Weights of a small mixture-of-experts language model, trained from scratch on English Wikipedia: vocabulary 2490, 16 experts in each of 8 layers.
Below are experts of layer 5 (counted from 0) of a mixture-of-experts language model. Rows are named router (the router's row for the expert), gate (a neuron's input weights, with its number), up (a neuron's input weights, with its number), down (a neuron's output weights, with its number) and show model dimensions 0-127. Each number is 128 + 32 x the weight over its row's rms, rounded and kept within 0 to 255. Numbers have three digits each.
After each expert's rows: "comes before" lists some tokens at least twice as common just after its tokens as in all text. This comes from a sample of Wikipedia text that the model never trained on. Tokens count by the router's weight.

# expert 4
router:114123147223151231110155148093151117121133175143108159107106112083100161103161138074156090135140131116122082138184169185132142161100208119105146179138105135176079118142127098095180118158069186158152098147139113145131134115109102150167125083119111074112171114148167123142138118168187135136159126137146125087183073113104134124153063115136146127184115153119105157185128127144120082089108
gate1:144099109131152166158124195100145095174069130173114115108105116171137181089090186180183148156161123162058151084122141132124088128147118142076114136159053122141167093176171151107132097147133067079152118048126087113080076147132115158153101112153145118175150143134135132099102122073140075104134143153175127162100122116149134156156118189193114110103160061108145117134162123172126144115136
up1:183145129134081098139117148089083125170172139084109114107089143136051130093131117071162180127122169138098181093205181099125132114099124102125136160081170133122090112160179148170147159115137150064125091140121157200140094188141169122061127085124153189184080105177166192156113127128146120179090120123125142116156135192157126131112144132111098159124127125118145083163107146168148107143143
down1:181112124097166118096131137103106100103147154065136126158109161109128155144189085060147101138162108162167146067116119159125109159161122218107171166196145181126158158127157123149169139142140205165046151116103084140170145117124117159084130120105170142096095106133127092104124134144165134141109128119112060133096097171159106152214160123101146118156170109142083163175095123103110154097118
gate2:061098123138175137167135092089184130170091148126069169136156128087136100120059142133161190134146083109156138111137113150141162115118113100118164136085085113178112164139136091097134090112137167082157099142166144144140198160098198122115126137112144128110127179149181174143131152119136170105084039100074151175113072141144106146164143165180123165129119136127125078065067100140138116115093
up2:075106192047170134077108147141118149132086091123091102109109119127172146136186128145165089114089194169125123113165068088093105111111103128097134122069100132102106106126105089136146067161125158150195147153157101102098110046077078127179083091120103148104150095160184117114130136147148121107061145205133134090150087078134127101142110118174120122141101147149132134143103160105132093090124
down2:141144121152121111102142134175130054111139178161226135114077091106105157157079114090108147120108149110157092124147116156106178161171092157106137084168094151154125094146115080120138182086151110178100137124154119120113122132138127108099127120100154081216128164110157146091133117109142088117154180082097156099074131154170174159124118128086103121097100148149036039112115147117176145088124
gate3:193120113116149105182124109170121148063120106125086174134164085105129143105095108130118145118151142126115106141186157116142147168118105091101047093156083076171108070196105079124112070135168128133124095145123159179170106110068112166120102074167090153142127126090144158081117104116071115118133113119104117157183086089144157097098089126167100109137174139108105113127040117155151082166088
up3:140139166120132129193126140109159119129157094155132112130158128146092053148095199218117168108141117106139069167089154078132117138142152158146159121143163109138166142091150101137157123059105136118079132181124130147059126065142152117068123135215143082151097102130160082123078133118184071190145145089163119121105122174108163137102145194164098120117126095139127124093117141104094136089103
down3:148096101150120124110159098117166173044085161099195140150175144186183140183124180118141121116139089164115130115163097152116116140123101183098133156110114093145085105120141184109135110130150107101169149114125093081102053179181086180047148172131158140113090125134145128084150074134178092102121152143121086153129175161105131192139144176154172115160108123116167103134171131140156159101148
gate4:110090134183138166096158145077090127143097142112101164192135100122139116094157153115140097081147126077164115141137117145160132087149117078074094151200179140077058122112085176163097130130129062069106114154143146135141138032183148103149124115152124123102132120110161143148148100147116138094153136034164133170138112086151112095111098151150168105175084108150155151133164098123144059103153
up4:157163115118157131184119142075120111076058097136142132153142104061221116132164129113143147128161159109204122079125157103140143136076137151106180117073122156160104144127056119180129171091133137146192097120156145139181134133111135163152104089111125150087161132096122140113084099134158174124115111096155140135091169125151146169164146124115133138143083145102199131191083175129155183080078
down4:104133156068147108154140141097133059150144108147136108066207158130104119131190135144113146116093118176078132165068064058202135107141106115125077179139173141142118097158078116084116098181096179107130114088126127194188102141114152093145154138111149144148112116099098132203057080175145152130103126112075162127143126123158164138119114149112152099119132139173140111179102124121088120113134
gate5:150119094117137116106033111152103136101070183166149115146165219154126131130175082103100133146152100088164119099081171114163165099091148128128130124150170171155190064126149127149136137104121158147148117084154126100130151112159154038150176207152136131116195084114154137175150130159144153123139162159143155166146084164157156136107166131102143120135152163093100144152058163138104101154136
up5:125132129152136117147090106122078158094190132149076146137105175057114155133082182056125120115149158161126098120122192212116131152141139130151189181117146138111135068106093120186146149140118131118143137119114127112109126106150106138160130077156080123095144200162080143131124092128182099141140043133167132126139155213105128172156101114107136140076111116177118189108114076120082086125121
down5:054102155138159131124096128099130120166124126150106176143131111144102140106098158125118109080120127124165105176181199080082145152150139108196133097128119149142134110064162172114113179188165119170066150110159132124090121131113196113153152151167164109198177169091090133110148178132101113128116115111137175160097193055127102172105158127139120129093137136099211163146138191121123101128143
gate6:086086145087085146216137125137123100082170154111118155139159102125141133128131124144120129135173103182076160114161166137116158109136152081137136137123169140138114130132166153138134093152168131173089125129151140183131129120087117112141071137141131126160161150065091140152125170102124077124122132218091091139152096163169149116008138096110107111180150092144104071201146104085105096070161
up6:130070129135118149136104158185095101138177115109150075078117088104142135104157143101143083136103116161111082137156097138134105089168154148102148164095134107120156119148141166135093125139072185111119150094128122133122159186065058141173109138183112173157159107182161129167134187135186181145136177206220156128120116154165116126124121130166171128155126126102146094094185183175142135160111
down6:147158122153138064058133099104113106132129145125130106142112128137112063090127138088201139137090062114090142132132127179110120094068064113108063126120112113149176118122118116130078173095171175138158072149117128106153149143138127111077085159060121110109103121153078131144084146093153065114158039122123116133065119137123120096114169145117151094151160126209102149129125162155192086142129
comes before: " the", " a", "ation", "ated", " his", "ations"

# expert 5
router:122116129135118047118189087141092107100090137131165138078109134147139062142118124213114107086142140104095142089178153084074172079165081127195116124121116089137067139091142123073112148111106082183119120099142169084057109103127121105140084148116172098136089124141123116086150127110155195072132105142119172098087174117113125128055139175115102138142095099146128146093104124155120083108103
gate0:137106093114125117111177156078128113116078192154117112132172076129149100097116163166138118170165107120084084072194061167120141125130133192121121114103135093122185133053172124132138161144110168121146129129199095120089113144158149105124122132118135125080182129059104146084167139096126127095161104160139094084101107131153080109145148154162091082125051161189152107089095125097075127102161
up0:118139109173088188137141079103131137089055146133146129111083098130143122154147121142135121169088170102150169122179078127115094138117144170088175154122165127140146144131215156138121169152112076127132086126171093066116131140093151126155162185134112073048139097185137093129221169103140164128146139129133128169071174146119080109130101118125179171114110108121149151129097108206105120106151
down0:114158105162138108151122165088110112092094132104147129107124105156158114140147158148145084161143131120100139136196107126147150188093124235080107138172194086137077105176128141158158143050060125095120166088185181125144161075114164128129179141104159162093190111123130139141103155122112081151129060122086127126137125108146135185145109115113105143154144137165164162106171131131100120092047
gate1:103114093157106185113131189087116142063086154112126061138183118101116156103170196191126110148158132162082106117164128154066109112125174154164151167112101143156115125141153151108142158129132155163122097133171141092068133107146169100148120155125141095115116109115126105128101178155112250102175060130126144118146139155098134130113136094160123147129191140108121137072139164124106120201191
up1:147149113129097137141155090120110183118073127153158095134166117172127157117114129145158103125153113094173141107155148121135151093102105170153105167121186160126161098107129107111169144139110128104165132107118195118065118150134140133131049118139148105087142098146167105150117205152118148138239153114060068119155140069068104140147115134167158100159109116108119090086139208165182113108058
down1:160130101177177091139107123158084077160115150131107103156124163139093030115124098082155147115100121104118160087118132100122160188154103137160099167119125100138115121143080097164129124124152091129167127159064110154112138101145149106061123133143079164146169100115104193135132022142137172152153192116154162147198105134168111108130106128162104132207102135160053097137164126140151144122119
gate2:146140088086156078149141133108160095147165154204112130144082104095135141156090080156160075173145158136117107151181107100159138136129153154107051130130166170142157159145122107125103083164081060116171100122157101143183098120175141138158185160135114108120123150142138093103140112106182094098144139229151098129084066105083083092143126124076142082114094115084121134182115131168166158123126
up2:106092091199126154135105146118128151166183086133122091096136133172164152131176124102094147099124113111142119128147085108174105140104123085159169129112116067080108060110146138090171202117122113101137157136075157090101182195178172087129111148109157087113069153102110081107108135143047099123107102129169067142135100124131136157144124139132156117196127137103112103127151130095143161025120
down2:151176079070157113161134140120189132121136110081114125117079152120127099122083051160059055119160185152134119123120119197117135072179110136171092095142162093136116137166127128121108086108165105129112080102075123144162087090115126102115155081138107139123117105096155130118087158092130096149124129146147105142108188105165133165111117169169121119178050113120103096034126129086129159070123
gate3:147165136117127106156168162134146114063167143091142173138119162143155171140128158095119100150172071113115145100134126174172119137166113100122159112127150164131198155115119163081140146156136149150123142116187121120199129117125159125137120153124088119170105157138142175050063191104196098116127217093141132101125178165114068113130178190159132103118076135141105147073123160152116179067121
up3:157111064150118103156084157112140092163100188111149142158179176191144089148157154119135083105111140083180152102044137036121132116132114178132160139143114161142081138147105075178106147137114152144114120145125161083116127070151124178112164114080133111090187174121159153155153067138118120041156101093114126121113117118110163156144154151153142119151111111142054169152137118161151154082156
down3:176100129142052099142187178085105130100093132165110134112155168132150152160155147127161165073089116161118169123181148120148111180139120099131011115159123103136145143088129149138117165154137101133059135142128095119110090123098165106102118144126112124100153139065132136101155136106172198096133124202123188098102142134089127092104124079116072149102148124077210095100083148146130157102118
gate4:077130139100064137054144148135066103137091103174114080091159113137127129085086134190155134135102118135120152135153137154139155145104138121144105139196140116118162102167146124124172099099192156226139073124137125087095108134142063094171171176133166105131117120085091104139166110142098150097121089180095131108094170124128120095140139137074081205133056126159092162174128102152102141131125
up4:152121144086179082149104126125191157124200117099112150100136144126128119110165109111118087086134147143127079129108138111129107097130102169144191152128098117131129085127106067167136121135160160146107220168114137124211089140132199166162047105108099125068138112169151082105147129118169114148111208100151089120132091137103144118103130160106168113214106138094177112128120136115184149171129
down4:102126148120088109134171152194112129172069077130124160166127105144115164123149122143136084088127093132137102143130111106137079092099149133128140066110186092139076138094099113157101124087127106090104171128080071081129175111167213092091196136177096145149134126179106151125154070104108060107106159092067191078099143163122124110135133143155124132153119183082143154106146140173114090172133
gate5:087161135121144132130117117124147092189171140116171106130177095165192128152207130111120113169136135112125120159110119125095172127123107092123081083078114136072092099079194088108129116135092147137143107126151176158118157112144107169218108088165117105132082055135128073128154112111163146138142107193158090148107126137108098122148054119189120116124126114154158124077108064188177150147090
up5:165123133058151110070107087106143153115111091170075155081154143101112163093122125014198110116169128121175174147112169164172134134124110132077177102128094138133184088157133169169110191092136188092102137130065114107149168066114129159101171110124105145155178164159104103105140109115145151109157128094087110091096125133146114169067141115090143118135134166128149138124095154164138103112099
down5:078128133052186107123079154189154166086143178102113063122169115111129089123166185157104128130151124156185110166106149165127096167206213120113155124148104100099182136137083118172182134126137143143110124132093146101082146122118162120115155165172121114126127128130161107141145186127103116067093110075114061088102153133120165105138185105122159104143144064102135145103095110076102111137147
comes before: "|", "-", " to", " a", " the", " in"

# expert 13
router:150119115107133126125084113105166127150178106160099070155098114167117098112091129031161108112175108117147067141086140085081151144118142080165079141094097123098090139102106113158167157093122123110126160091080128113187115133137164131114089109095071183114092107167110124126092155123154138093077062091147123113151153090153193164184089173134119167173178161093135154144124128117151190124071
gate27:118080159099131134174151133183181131143163110084104162130142102104121125120102120093118096094069129114044112141153207096120181192145106107141144130155149113060170161094168104146130182167124174177163128134165114203170125085172114169050183173136133153072118120111168132096127138079144100111168170110085121161113140176150153139134114160143132176131161136107105130127145146089115135144093
up27:123105176159084124136154176111128103099185064147190160142107132135111157157112162125142132102062111122142135140159179149100159066081063122127097087052116182228145145143081096124105189130146147133159113118156068183131153143123185112098154136122134116118110143158157149130117198128156132203145113137121127148119102169176108123117076154182121124135121149128177159080173108120112126125143
down27:181118138098140134172178097178106098152147117092110150158144163102179168126127119097172149146127079113156145082077186154237146129117096125113111133133122075133144116128179134154129126145091090108158056144158165133142121102148107083116133076143106118186206139089114185129156133140097153120140176124064125145150110096059115191126119074113146148128082127110119092154107096072075138122120
gate28:051094108089213163160164122112111037155123190109098194114170141128112118072145115163194169084158115137104086145141096167128125158114096170186171108061146115103106146087098171112133150062128109057116127166125131129104091134149122096128113149131108099167168136086143130115129156145113134173139136153123091139121135119116100139153108096168133136107114087093111213160097168129116088125141
up28:127187113180130123239155085116148187133163128149112138176148162125105128077184102091084172146185125195147090093134111156113147118136126135098206103167147090111081134157123170110138140132078095118133127117146126088114093179154100119132175074169087130106144116147095123134154050129107134146113124183144146106130104136130126134106136091110186184175125149126189131128093162166092109128077
down28:119065118078119157136150091138102133158136150136092133089143103143133130078149134163158085184086142134086099129211145147094171085207100153103174128190161166094114090137128142171183152138103117100087098152099156133141105189135153080128098116130113169055113150081182153077164098073105147065118141196122175185128115101119109119122104138142112162112141094134162108123142094151144164117101
gate29:143167148163114141123142126165073171145136140122143133176139147173176107156110211118118173121115055142137096087170092165046162113163125140104119173130157101097120102150150170073096162115171104137077100142127170178085144156115166093152143145098186168049143165171142110141097132103125088106099099103188161210121142153125137155108085137158156124103118115100203132133109133095116126117117
up29:108138099127135107100101152118089130107086140086130128160080101097140148037148113202124167121116039175108144092162077060145129157098159142089166058095144108130125117129153112115113140082196143120146099149133120120101049083144144117118169127111119170174134075151066144126063131126132128068110091142072136166156067111107121094104141112108157148181114082116140123137144102075125137120134
down29:120124166143114105128153147168120086132162138143108175118110091169145115158159104125079095134151179118167176180080118120119134101124092141130120120067130134096072103160060149116156156179104158113067073072193070126110162103135116087125130170097084143111131110161156146161134121108081131062152156136150199123126165136136229115139145101115171120174139119221139123144129145126109072150127
gate30:115112087121174158137149116204099157119091152114086060143150115139127105184161112184113187099136168187173068149144115151108097142140083196107182090119080175142160056096123187129097080095152111126131166101109100142131158167163114147133088102161163127119103181116154134071148152109122114127137103103191093123138103161164141147133129138097087137118122151084145112183099087085113164098083
up30:102099081201149087149128134113147137117108134111083181098136126088145083089156178152125130116097127098112149086133140178115118114098152183123077122127137122134104076104100131176087039090160070124118078086174121140077143109107148103072141109120071085150097166093111113086102136077113130145136160082120147143198151144182138159113107165173058109154128122129106115165151157168195148089106
down30:136096083100147151142136135185155123113072147060122107125130141063081106133113083159107151174105096131106141119090123138140193160152135102172098100140162136101116120122096104130148129158050188146071096109089062182075137104167177184100119110092092124057123152123128178116152063102076175109101173122095137145109113114187103156138125118183162151174158100119131096128140145101102128173116
gate31:113156121159137091143207110127186118114179091106084080179117121106135117157170132126174116105133146167140140122131098170099185131062122136152132155167110128109129106070153097115103182154164144131138163084103093172126159126185121119063128145111139130082167120073051160089106112173090131166154168140169179150106173155105159101109139100082104146069138041115107112093090121149099112140105
up31:181140182110117107123090207096097076104065137155124113166062130157098134152152155118171083120148128121119077063099080123083150123139091121089077085127105112143119160147177105066081151119184155098147134130125125131133148098086096114151116152098196068092142197076080161154151091132120171096161153134143135109128135165098104158056152151145126124104125096112120158066141153136129131171145
down31:170092123089167105208095111164122201114070150102148069083106148078125141107113117114163148194077095159171120115092175118134167111100147175106102125131130145129152148148136112169099136132142128141194126167135199098126136083164193091175078140168081117191183125064097132105119114118145129177124143086110126141146151099086177104081067130111127118133144081114121138109106125126176124146144
gate32:112140173107129105181123087173140122093093166158175125164109080170107172095134114130135105117121171138145120130142093106169078067157170109159139137110153157175083074154072139141136112143112172142158122142160110131154138134113165165121141086176105086146103133072135151095169125174122144093150154044106073145122092145185047189143155159108103095132135076193111152135106122187179101092117
up32:144090154133161135113185116150102104122105134120161155108099132104113127092101158155189101175067097163171150138162121118117112156136132056156127167101135076100181116125053119190115144144152109142093115126127123039135100130116098113167086113092113167134148128101095193075138159086109171132069161081049123112164126116159155146076129064126146079126065134124159106164154139147141156141077
down32:101077155179143104116139161152100092109080145123149142126191130138142162133119145166061142138123125117156149097122123103071082093143087141158114158124128159125119118117155136124145146102159174082134101109145135130167098139120177183148123115128169105126160115163097113103175079111112093167122140224146182136161166100013090083148153165144190082164132142151048126111144067142133112097171
comes before: " |", "1", "2", "3", "0", "."

# expert 1
router:113165125099082141144152121097152115166152146114114155135096132147158151108106094104089161128163157153141192215158124088109174068123085117141106136138149104159247082133180154098174159102139108124162131086186097122202161125096143118098153161110188142154092112107080164098147135151129131106087167107135117093105108102167112097187144065130086151119135134123116104157193150143140128079143
gate17:120061132123133127147103090075120076137123098143172116136134134123121128112138165115141154112143129135110145174120157122129090185187140108060115109075181134123159115171098167124093122104145128130160087082163074145166109146184125152177090152154212117125048126100162104109167082099161121171122177102166160123167135148127146148071062104119174116078096170156181096155174132144140078081116
up17:137088046072127136099106161144145122100209091173108173101154098140153152147106161112102112126111154099090145153093137137146096134107106146117158120111104122172151149101080199148082160089147085119121136103220119153088140155064122102116098126185115135075176146151126115114165177112108060134132162130197142133119070120131161151127139132160148094088128110154070069128133115135134077182169
down17:166134147141125144161164156120111158159131069103133124057177162081183103143104110104124185133181149186134149150164081161137209099095105149099141125141118161094080167107137119167066087045130114107054092146145153099152120116112151128141123097141149133118163157121148164092216100090167151140138108176104146143067129128121072139102153148127085105140128161072184138141130170134127106155148
gate18:143097156111136186132060111142131123099110109084080110125126105143136102076140069145113133196147154151086162106063160112145118122112146128129132189139151085158139148168168127135105092188168134095155118097243161128151209133208108119160155122130086123095093099181118160089098098137143083140073121151165195112159181117113116123114138126105105125141111169120139123116140174093086139154137
up18:100126132155071174120060066158113155153085115150061140168102075173128108089148165107070148164121135097103206121100120171070173118141116100150091116121147138147176177145142110158128118168109138142066124107178123111160143112138105147155163088142132106137093100079126177114115159184146174143162084119110112101139182170172153085122156125109094171152122085093128169124097169062128168164126
down18:031147123093110133061151154154180161136122137115062139210079172108102201132176088142132137143112156133128098169112148108128180131151160131138103115145082062159132077158171119086189127109122094109114085156182130096142179078096120129097125121117097128140118176125108124076121122080114127152099110140163204086128145133131172133093115174154118140157113137080174133119131163118090110076110
gate19:116184079085122101168159144137084107192142114128117161137123160143093118120140112092152117173107132185102175109155172192127136112130084160129211161173104132106126127187149151142150118144182120060191143123149186094176107122077103195124146131161152138085131210157154123073150108113139137132102113124148139182172108121128159111109152105160179109096134097089172125190155117156090139119162
up19:105148106116095145069131079118137113136155124078201098113165123176152144151106138141088113094171085114183152069155141118129132121120173127144093114127131135145152104090159044135157100101119084106048082089098090203075159147069171060172106097145136142133073147090183105160152130134100103169127141116145165120134135146096105112113185169118115153143099160132060131118113143091120160101168
down19:105169162108148121184140108101084127115104142138059149142084161163149120126157087099123147152193124080163122157101137181107073150115172121103139120122138147100166127152193133123117083186111208100152175141138139160185110056109107126138187143093156117162117085095185069103136115171094129092156146077148065145151086185140135122164149076174143107169116122095130151137144143180156126143139
gate20:153104105124104073110175136135117188119117173160127125125106107148145115135102153216143093061096102127088121087113124141088155085137094217140112121106113129121153129103121185140060142174045142084077162134108125177166109059139108113087117106108132172136179110105082136121124118147107164162121099144112129079182174194145157170100152108121136094090122143158143177083141141121093116156082
up20:079088118097118135157115146074160104131163148112133155189115106147149189080216158029116124157126141139080074115148141094094107124114145090149160140059164132112132132178116077109138131133199129165116091097162120166058146137148129114170136120109109141125091129083112140059136142141115150148148152087121126148096112123041137164167114104140083151118202138089081137122140134141138158111177
down20:159126119191110102095156133136147136114088178126086103155109170167139128126138135149056122082070174100086101132123175158068125091095162151133158083144121162121176153115129171128124201093173095147144190143107130122085095096102107112136108105117128114122095090102116133123135161142129192173115104148132169147085166174186064049084129094101142114115093177161111140107115162072163112177089
gate21:147132130117180165109177097118179108167113156127114106127142124114155134144075170140091172074123113123119108145150109128114140105075156133119150147169136151143136137120117128139153195073099112098094150169172084147087073123131050117097179073175134187078130108121128125186199143094199080168108154161175112144152109166077073187169121146161137135150133089130205106120148098135135091124133
up21:083117180102107100135104114124168133096122143146144135118106197137141127109177138126158138080084119110134071123060079099173108104119170045091097107163138104112117146083161107126122086097183096117109137132100125132141217108067092182123109130139059109112088095110175068115134129162091130133187089090107126136083096137097118102166122139179051149114121107107129151164183110087128090128134
down21:108081123081113141170117093091134088074108100143110171078122153187136145089133128095109112108130103089170065142080059093173147141106134154131150103101157144133173094166113144093141061104131118127104149122106164102152111166111073180117142090140113085180075141095136104125066116125133115119126058135078161190149155143129218114094087149131129138111143051075176120128084137130134109145111
gate22:171136088137102067118135174146121139178115133095119126096103088099118119124106174064112139136120107135135088096181171149117108113110151151132047137161148143159110145134165099129163133166108121177146091043142145080138132133123175097139182140152148120104130131135117112117133131080141153115135115167151055133116083132120188106102064137081088163055111096077093084195191107178156194139119
up22:094137113114110117073112132124101084112168055091157022094086105115099129118121101183097102109152111146136138105110096136030125151146150154150182097078133184176172190110142138157117156123111133100145150174145150140185120108126115163170106096133127115116170152170177115095108159095129084161069126104157119104176155120156140128122114119189148113141091104115086107154048140103095132090145
down22:136135180109182092101104086109100162079161204144134107149143167128088129096133108101158119123139166117169167191143113115147204091116128132070093148095136087116150128143147123110081097117178115120108126076103101123087144163112163092087139150100165103148090105043099047119118126165160147074160121149099157144147164169093085138087183106098114120091128097146166126064117096125129098137068
comes before: " ", "\n", "\n\n", " The", " In", " He"

# expert 7
router:108174114114142123107086151126155149105119144106142109109150066147142142163104187130060167115141139093206140092116107075114131129120093106104096135130092143119140105090081088177186050101157086123137114110144131143029130124164155136091113082137146128132182133118100209182183149124134102156116134166126134126081161105124146125085107173108064135067140112183142089134138090061145149141149
gate56:142148124077175168126113109229121120105200139154184077147145130141159142165125127152156170192173097164126129150140137134107099147181124160105094079144117125186109119131158104173179113072146122098189100136147141099105174103115111125137193144153079138111172121136210078132075101138090150138099162108119137144103114099145124134113107141101117150152077145110131086085161121168070125068084
up56:122132105110152123084140091125133106124093170088120194125164065088105084163088130136087096105141122155127113138110160089126166115114071154076125167159069131131145101151166130072153059121066126156158108124140130150127150160105147095133112108085173094116086116072193113126148146171182153086088195181084141137196114164124150101104151143139158157160117156062040134142107096145119134114143
down56:184097150126114163176112147145107073161068141125120062113086106112101119110088124129136038149120135072098089126199129101100156141121149147159105191134181103137048126137163184143186137156124132120127138056153168147152103102074110103161122135152164111170129129101070161155120181146159129108105125129085135112133064121093136112183085179138161145102152162135129126131101094184096097140143
gate57:114088171116132152111149112121088084118143164166118134133131103156136139114125158133122166146140201063071093148129161129118110108156111086122082178108182124148040130055093138150128116105127127123098129138212110088108095101152079142166088139144149170097098146149117120208134099108085163138156136101115079112102140146116136123073159131232110148105142112070130161184097118081141144173102
up57:190111194081115201134093116139119063081118129128114102139144111145165139135083180139113128107125133098124089090151147173125145092116101096137168105150118140147101155094087121118116160157153132147154114166128162120148097083132120116081090085168153096182099093141147110082127092162167078187145141090142153133144126077156088149160116128063137139167134098139063070187039091079131178123161
down57:108126149154183131132103123151181128184077093058101128106117151101096099105109116123161234123163134137128142145093121145078147109086149141111149147178123139135151092101171098104076158138139184184155097155156108160124125083164088122061160128092121132115092157195116103062103101107171167153130129169177114143117113164097143149118090188128122110154226097129102151082119110125145145118153
gate58:092121129128152101129135138111159147102088113115067131163118102099151136171143161091138134154082105104183143203136169105101111140189166132053117153117179150158125104133107120056111127111159102145136066135123078193097131106162065121176140152185132119089161140119130115175092188122136105075094138144092106108094095157062127130125102080172077107071170193148121125163093095113163143128144
up58:104097108140129055089142116114087128160122119151116136119158096200098066116172159126143129147149188179103110204140147193132184211133111121154098183102135182108172145128117182116094150156094119134097112101165086122068113109133102133114165137156133128134088117160128127075140147145182090102147132095140102119146201128146127121176115208101178159166136131121101188077123103124133149111097
down58:127107121113120095143112104124102091120141106084084110125140162132166131127131164098153156211099150172105107145138085053126056132106190104131149076163134144089102086097168155120220134133153128146103105085140071133118144140094143114121140134150101103149073187134131111129070162124112173142116173085129165125108075074130108132138189121184137133179123129144084111140157086209190084119109
gate59:135118109138127140165148158139098106048169168104171142164133084114157135147114149111144142176172106093170108111178132109213073084186143108143168094111139113105120091102102076169128113178221141084156139121105118126149119121148116148113108136101181072084183138159137098082101082108100205110132163186079103109113123124067145101129113163137074113099149120171144130158130116125166166100115
up59:161151149079104083092145156083161121145115075142094130153114115154157088124138122132078127181199098110083088108135117140093098098138138120114136170134121137085181162127102167099142127171104121074212062136154104117102097068121107102139136131064176214160125149165142161148137130160101169138085146079094115202088141037151149146137138154168144132141163167125125080116133140120156120101136
down59:147039087121181125106096130135093105076104063151147099112174114167082157168144131103055110165139114163146127130117159107091139054111175114091137094137094132136133162167145149111164144187143121120125070141134066136106118190139128131110119095163100127159126083150164094148166119200134129098115101148115120071169100112156123142220100134088124128110100152138125167197144090085136091156105
gate60:106097101109106131159157101133188182085114096164119107116128108077112131134091109094123123107121124136130089045158111092130144123159160136092141079108168084098110145141181117137132124117106168137090132053092146073065162144095133123097133095129076155139102083099166149052101193153130182113163161142171125127140129179134079103097112146147136042180099176074144140074174144125105144147131
up60:145153101165076129146116154091138126175088137141100121086165091070105123127111112191131088090157108160118125094141115204138146179081082137176103116126138127116157099134117139120099137173152125133134108091181145075180141144144172069125076126113108151116183170136090088115170170190164178069120102144129114155149152186131057131091147153169134150133143075153180135149166195164087133102147
down60:186150165162139089079059139120179138117122109042130114123151104105140127128151174166144182101139164208168105089136124118085111152175108142123153179143098128064105068157148109157116147122097062133131099153084134114060121134175092094136122153123213138111123139122143131089168098096108142138107085082120094142125090105135095079106134159151181147099123096140135082203151103126136114165133
gate61:161149128156159102147077129200116130185120109159099124102143162122112154171179150131151137130142149129123119187133123108101076097200077169145136172125125097135142091118095136105143099106131109214085164119095106120115104123159144158095128130133135123076113101098139124085139103137196132175162131210146109168118132111159136095148149068185073166108053151186172124093147193126153118080164
up61:142142130124183131154095082151132104124086122155184168146125103160104140182150142149169131180147149104097114163102120154191098077107078167092116149083116116159128091105112117131098126144150092126154130054165121069104134092110108191112145087128140176135150078110142074191120100068094128144131120125063142164134207144126196079102083104158086124092128158134159198137122146121168129179123
down61:165128135106107141151162143116074068096152183144149119121098106097170158146159090172129102088163116095135192171189080148166071096095192139091116103132100142117100147136127100146114129133121105097106180148110098148117148131095175078111115148132077126120135138109180142071194133071105150100127139128176103177130150074174100150136226122096104128161156158099207090135120114160141161111155
comes before: ",", ".", " of", " and", ":", " in"